From a checkpoint of a small mixture-of-experts model trained on Wikipedia.
Size: 9 layers, width 640, vocabulary 16797, 190M parameters.
Training: a variant of Muon for the experts, 1495M tokens, 11406 steps.
Below are experts of layer 2 (counted from 0) of a mixture-of-experts language model. Rows are named router (the router's row for the expert), gate (a neuron's input weights, with its number), up (a neuron's input weights, with its number) and show model dimensions 160-319. Each number is 128 + 24 x the weight over its row's rms, rounded and kept within 0 to 255. Numbers have three digits each.
After each expert's rows: "mostly gets" lists some tokens that are sent to it at least half of the time. This comes from a sample of Wikipedia text that the model never trained on.

# expert 25
router:160137123149150111153150132125120131133133126114076173130104137123149102077157155108129149117163133106152097083131086148120121107132086168157119112091121117108106108106141101161145117116114145149132149132079143163174138131082079124128124171088102142106102104125141085150137154112147117139128106123106135177126127102083136118119087136153160111115092105171123150136123128144128086114118151086134175158112186126130138093129173102105128155108091138152128134126158100126118110150096132
gate0:140131173097147150147141124131144060144132127115125111090129093128164109140146163133129164126156130172163088129149194160145123125136097131134121102113103131154165092110135106137096119113171149140087131210131148110134126090126140142143176142109112115096166122157153112128152125131136113154145098107132105141139165107086126108125135167145146157111106107148144099127142139134094121108127160101115127144140111103113163111091160116163134136171111165117097117112107166144155098170097154
up0:092148163107128154098146109108150077138153089138149105097146131150129107111145158097161155137106135094181102128135155138126097124118119134195129149145115148130136135133128125112114109110161126099094143181123164113118083120155160168117156145122112110105165107158167148139156137128125133189128080116149089143158136112103100107164125125145120136117100101112149082089139153117093113109129118109076100138151154127112140090133153080152115166138100132121082071170107123141122094172112114
mostly gets: "–", "/", "\".", ".", ".\"", " ."

# expert 0
router:146125144089114099114148118097149147120112121137115108138124125117150125132055165086169149130127135101146161171111150109184107163121128128098115101108178104139081086103174099162130120140131135124151130149117087181154139127147182145102150104146093155161118096135141127134105123103098094110102112153090157122142155099145104114119146170122150116138183117089120138126123147135126106134141140139178113107135129126122104122140145132170097141133103108078130163108145127124102125112113106
gate0:149119103109128096157166124156165126094137139191139122127128151115130119114119103118107145118133101141136123132132151132148164142145141123153137063169154109119129100138110123124089177112131145115103154116111117125115104130136102140116095131120107098114108143133100136098158126111134137164215124101127113127129159155098144097104089174143109093130116134109157169122128112105117094112144085151119143147118168142096141115161122158144115118163149143123149117136135109150114108113099084
up0:102090139137123136096122128103137142102150116127135146162149102124128136129138096160128120081123139135116124100135097135135124142145115090136118100128119129141140154148110176109110097160105104120122115139160168108128161157122129137142143159116116122174101070119128120135140140103113110121139158113140150147132120130140165145145147090110143160083127111166097086145099117124138150199097128131175108144177059108132177113134126064125158110104120148114103132090135126120116115136168132
mostly gets: "s", " two", " three", " other", " both", " four"

# expert 23
router:132146105156160126110121115153136133117116117090170161140133152143104135156154138153134136109153140158127117149081144109136109123121123054132087136216141133122152095169124137120136101124150138091129160083183124124116156147145105086139131133108149116141119115112158118131126141135156166154188104104103085129159147144171142148167121152137088136139144131107190146146110119131097130135148101141128116129092096141131084103185103114116140112172111106126124103104086145102112101096162174
gate0:099138148084120129089105064099112120128132132118117133101115121072133116099120119192114145141152053165118087141132138117128146117136118103106106093097117135141143114165116086140152137124194105123121053123077124156093127132150143144132129102174179134168145164120183151089130176143136102156139105155157110170121148139158128137148154105125079108155101110121121084192107133066134109154103118157121125123102132125113118102144126117134142125109172118121129135110145147088158167152138157
up0:178159165173147120172154141168112139131081114105120168137171132178098137122139082089170125145127133108167145152121135089106087132145128130130157155153136153112126131133134142101094127129080152137168197106160158122153148136094118144115108147133100134072122108148082150120133082135133150103122127094120142122197103117123145108103114136123187124141163120126113149094136160156128088125136132105103131093131137133171133161124132168131121152156120106146137105173126148152082122113131066
mostly gets: " from", " the", " for", " to", " toward", " of"

# expert 32
router:167086138122106129128127145081134098153128117148135118114146109115128192044107110111159103126128123106128112089119153119125089135121128146145155126080118148118130138114121108143099130111148132178137164106126127121181100120154140134132149094161104195121130122111107111107082123140140149105128126122141148096148127097071143114101129126139138111134128108139104141138168122134127130133125133109156131088170140150140131147122107160115101185098151122117157129115111144130093138155122087
gate0:096139145166106136170137131107144160194139119100119110135166107139154155150115070145096126122131129115127146154127109138184135131148107149093114152133149156106137100132179106147093138120111120157108154146104110177105121159112142149172101132119136097147137170122149159116145148102131164137152111147145151130080165168116083092078141137071149139084127117115160106142147144118113110071131131137139086159097116109162106118112123132150141078116119087173108145119104095121101116129157119
up0:070136129154139113142112120110149123150189127103095124123133104137126144176124107146117115144132153138100121158129085145167109115158108117084133145141148184126143091126137127137083148103128123183112150104142065157133124176148115133135143117122142134145107126124145157114178118089114160189102145122177159110101172166136132147084130183108139172098115154110152127122140107127120100076139121143128104141151134124137121099129175143129122085131121092131160122149134157105125115143137147
mostly gets: " in", " at", " on", " In", "In", "in"

# expert 5
router:141176115141136098094146120115111102062124103138145120165124149138096104134107099122149158157139166134160116138131114132113140137170133115113125122142147163125164115094141139132115102148136105118138093135195156124101091145110123113167148135090164128134127112135150147101174118115122139104111099101174155107128160142133110106114139090122095125138114150134129131136135149133119152102110084128078096152122112101120146116141158111114152105115137145164114112093129124143105113134163118
gate0:119167105099115185168134152173100153109104123141099123138098137138142108117137103138116164159151153126105110105124115114144129151128221121086104133139064139122155112137135126139099177127132149117125117135136103138140174119158164151129121174133108175138131119134157117108145157121086106131167161149176158130162149097119111109145140147145126155136107073164113167124133175131114126146156133126115099133105174137125123116082140144109133139112141130116074106111167109116159128150146086
up0:086126116148154096121157142111135154143139141097170101135134120148125103112125124100117105123071133124127125135115150103137117112143092097165119113105169134118116164131139131170152076117114136139140119159151140115122109116137091136119125100118158064102125132118094126128107076150137137105107144097113101115107137146166119144113124123117144132116129113098140083126088107109136131096120129120199135122113156112137145112105146148159091135137148163112168132155106144101123107147116145
mostly gets: " |", ".:", ":", "):"

# expert 18
router:162086132112118143144126112106128143154155113140098111117137092111127160129116105131134135133161124102141130138161107100115116147126119150147142105116075108119101107115165103148110160098118123150178069161102109163140150108130093141086152098157089125102137097127110129143099146116144106142096127155088154145143111093104149087081081118112161139149156098156085108161149107117144107170107156124131165097156151170134132122094120080172098153098116129115146162105126102136119119181118105
gate0:101168116130121102104120106118125168134129106114098132146111163102156130111132176075172113112150149140180156157067119117128102164127114134106112119160146145157124131145126142106131119074125144118127149135128134128161115150114101161132151111102088164138095154145069092148108119125085109115117135147094100151146126134116092134141083139136162137131144104103160116100140140124145119126119086105113138099090126143101117167112140169121107153133113097131129154157123091098126140165131133
up0:100108123127086113149139159115114140152168142156139106132124114118124112127104089122116115136146115100126134099140156125117172112099136164148181138131128142141136116089125111176110119156093155140136187147155086092140143102128154120102127110126148111148106139105132132095138087125145162086114128123123158155124152121111144156122157178146174126093127101115107156150109108148156071141143151109122108148133140093100102125153164126192138177075118126092136139151130144129148107131113138
mostly gets: "op", "year", " ret", "ograph", " medal", "finals"

# expert 22
router:100160098139120159130119146120146088124134140132122121119113107125129154100141088102116089132136171101111099103124159153092119147172078169117164129154120092136160166104125121166121160137103086129161162103129102105147149143139181104133161110121164187139155156092139139135114124157084122128128154153106120116132142138122126157120102097125151141082125169128118104081178098100134128137128111152175112121124118104109123110125127172143145138186118159098132133160115108129149126154157157
gate0:136132135121141133124114141162155124082092131145087118126109143088119131124130163126155189119168128152100091163123125126120087144157072127127156175113126122134134117169181114138147152117150144132141126119109143132127114202106152132133135111117143114136099109131145115123183110103154104110130112108104150071101100133136164103145112084087120152125126101132104095119147130138108113143117126156148139165124151151066132128180120121130107128097115161145129125116137092121140129121151130
up0:129116115184096147144177126151158143098113093140134146129147117129121125158125125162158090101133165134171122124150172094130162090094148143134102100115112126126141129115135162143140140094126165109107162131147121163136141111129135138121148116078146107124135146130144173127107120139102148139123140100103107189147159138130126127135120142122141130081100140131097081157128130153148154102124130142116106107127094137096144122129123159129140121123104123138176135134156165139104094141109086
mostly gets: " L", " C", " B", " S", " W", " N"

# expert 1
router:092103152135111080129074132140152140131138138131090102146138093138125129121152087155113100084146116106145122163135162111128120101174145152100097144146132117079168159149156109139174116130111145115115143156122146121109100097094144111144090085099097095139158110111131142120151127102155125149145166106163133161083154127111133081133116115087144171102157138126152096150107099144117101152133117127116150114131158148132155164134153124127127139132145133148161103137135142146121094108122190
gate0:182124134102165128154106097146109144123177082108158104135117051121122111122137152150189109136102066124132104100159180141100173092062124147157137102109087098089132127145099100121135112135104160156085155123135119116115091115119071155122157122162079117102139120131096144135143169122137130128117078129125084103116140100146127155100138134111134092122112149146130159136131098128123115122143099093141106127103112130148147156143138125132113121159122112128143175110137134154129127150154169
up0:115123129116148151139129156090135153132158134118137079138136141108129114084122109143102110156160124116131081134146151116126130126085132163098174136130094111153157148154137097126123160170124144113095133140104106099140114114100178105152112112106175148129132159073161139161143155090142122115114090121133158109151125178204145144129125118125144089136159139149152117120168156146142095115144104112160163103102142154125125106145154147152118133081125100149117106125106105155140163160170176
mostly gets: "y", "ur", "mir", "reat", "uss", "abb"

# expert 19
router:169094132117094135145141119103125129161146122146103096097134114096134152107106092114117139117136105100139142128149111110104124171125133161140163110097112114120097131129155101158103161112104120162165097169096090149159160115160105158099135104159103122138144099126106112138103127109165125139088120149108163104106113096095159098133101121126136123165161103137101096160154125132146092155099168107122152122150148131138147146093128098137090156089104123110156165089140121132114110153091094
gate0:194151106112149161132161130103174135130112140145106152145121128149099125145115132097125138133087097134148114149148142137135100133130124149145136143170166178149128161140154176129077146116145088081118138124177122133114145110124166132128111139144147141139160140137129143158120152140120112084131135112107133096150125158108118124196118098137176127149121100123101157136146161155133136122170115165148128132147122154133121113149184096176132076162160063123123177121116111136077093094178145
up0:164091153109129116117123144062152124127120122106149121139132150133140103146147180089136109146113126133151147188118134129104129138133130193131158162105108126161118145128143102147128144106111164120123087167109179124140151101132137155096153169147080118114155122137110161152083072119158168127130129127142070109106123102086156161140108117133134138118152139175155131129147109142125143154132120138176155125128163128131143103140115102163160087101116103129122115114083117154107106076134137
mostly gets: "|---|---|---|---|---|---|", " bur", " industry", " war", "----", " Jeff"

# expert 47
router:158079135113120108112135138100146114145115171157099109144109137101138093153153132080150106150115132153114133106119123170162124158090138155105136149126143129118135132142175108127136131124106146128160100131130118140152159139170139165136133103147097159137163111133150109110115082119193136147109136135089167144160127110133150106084163107073123115111123099141109122097164135132123131099117133102074136133132140123136124119145114140104114139114123090150120187163126130160121143141087145
gate0:158102133120159098128102098100099128114104111190104131132135160109108148125148116122076123146110115119143137120110094110146179171164170124129085124111079150112124129134137114153130138115130105149107125103116143129127124129164108138106127162169124172139135113114108114108116145109138145125072127143126107104133122116145141106113085127112136107106132155136149109156120149074113123174123122123110121137092163139129139126176114146104127123109109131148083135180103132150140088109040139
up0:128146149118162132069148119099091122148159136113112108147107118149131143144068146108129097178132129144079105093098149123160130152100153144136114151147128126104141131133136116113151146108099130153098098117131165087094118117126123117123172139144157092095104134137148134074062140113127140130147108097158081132116120120124100121132140123109122103151122090101143112150084129134138144109120110142149127141142154142163065128089111141146130174089091105117153100118127119113117149128139102
mostly gets: " by", " with", " after", " before", " when", " against"

# expert 31
router:088128087134175170118127135145091143067119155110156106086130131148113086108151146113147116158156109135131127153131131159176119128137110113151133144131164125117171098107117154112097130155143130099151141151131182113054120132153121107129172182125098152133124156163185141147103118171080145137112128117129149135171142127182065116098160114119136096094142119119135149091092087134131134120100125105140145140106133132158158109129162147087149039131146164131083127132125117113162147147155136
gate0:129151150123160124141118126140105125104098161078156094125114195094083162145107112153140093143122156123189129107127053152146091089122106133099135126114164144148139108132142119147087121075113142137147128139161141129159151152093090154093146119100146140111140116129166106090111109123116161125126117131119132129152153121154145129114172117131101147100140125106147107118099094150130132102100077127174084097112149138137112118129140116106103111106135157156118141175146106083145126132153154
up0:106122117107097120125139162136158123140148099144100141139145077149127101117132130127130154129119085110091158133162186089105166162132164105172122105148110114110129176170144142112148133153158127134109125110098120141108104130118173112147089125143096138150122128108084119155154153147145088127126138123148131151109113154097117164115091121129153132122129128119118145141174157116137146177138169118082127154125112147115164161153099120132151128141120101105115115112128121181113123115112124
mostly gets: " \"", " (", " '", " (\"", " “", " ["

# expert 9
router:111120102109085147165174152121112108126083149117108139143127113115120084106136112159119155135106109125167152022131148115065107120120121126107096131145116104136134159112144105116150144167149154153147153137119117131122154083136121154083084127108144097080123161123100090114154144162100083072091127152141170175108092106125164110131127092104122127143120121149117121146146136102084120186112089152123148138130159116114124112132118149129118123101116146131151107113102134093159093095151091
gate0:150170142134123127120168106117123156124146110095173128118116124127123113133118148143138144123098099127140158122128114114127134135124130115099137118124062090124132149146119136095140151112113168126132071194120136105164101116104148166113102114113191131122100124156130125124129094153121107119118129140145122110136137136118142130103111124130130135124142150130109139142124107108105130161143149168124145129054115168136084126114105139118157104121126124116132129180073156192109144159133109
up0:147102106074142117136140114096132109103114108132090136164101110130142144096142166110093144131101166125115119125107117151208111105133143161136077146120132140163099146148083150153122129136171072141118138161162090164148078120111099161131149108156177167153102126123156103100138135147152117146132102106149099106111121080109145097132079115171112181148148110133088134180117139108121112134137127095121143095132151176115163108102119119153099167134121147127128150104115118121141125185098131
mostly gets: "k", "st", "m", " t", "oph", "em"

# expert 44
router:125160146113118097132113176169138121128101119175142176120125126136141092140110146106120110154107091162160142113137105161152156169109137107123143157150129123114125162141086141123146080146092135092120166107136123099131103138127144161124123123134160111083156142122147148143127153111150146166165104161130082133142138148151151151158144131125126129125082144137148119155148166162127122107164132130132133097138161128148133134146134139110153126177127123147109097089126145087121092155143129
gate0:151173153108135152122112111131158114110146133104101136131159163140150148150142095110139137110084092113095139126140135131130098087165093157175140102158150178102126119119120131147143120149140133141134130166135138102160155115126132126108150090176131148118122140142131135156130152161104134159099110142153135153100124141126077135146067161135113126155145104118128126115119152145161108132169134123157114115122071090157107131104134157181073124120100146152116158124150156154120163110203100
up0:140158086135129162141103145186157092129120103156132142195142130164107161140137130143145106155099120111148095159108144121091162115137153139129122153167094117119138116141109139130144124165115160109143140161105136131088173124158144082131138135151198130159165158120134176134065128113132133139141144133130135122090127168123138143164146119115165130098159136130146095152135128115122151102101089100123166090138143175124095103159129131106147125109194174186135128098092149112091127106116120
mostly gets: " was", " are", " were", " has", " had", " is"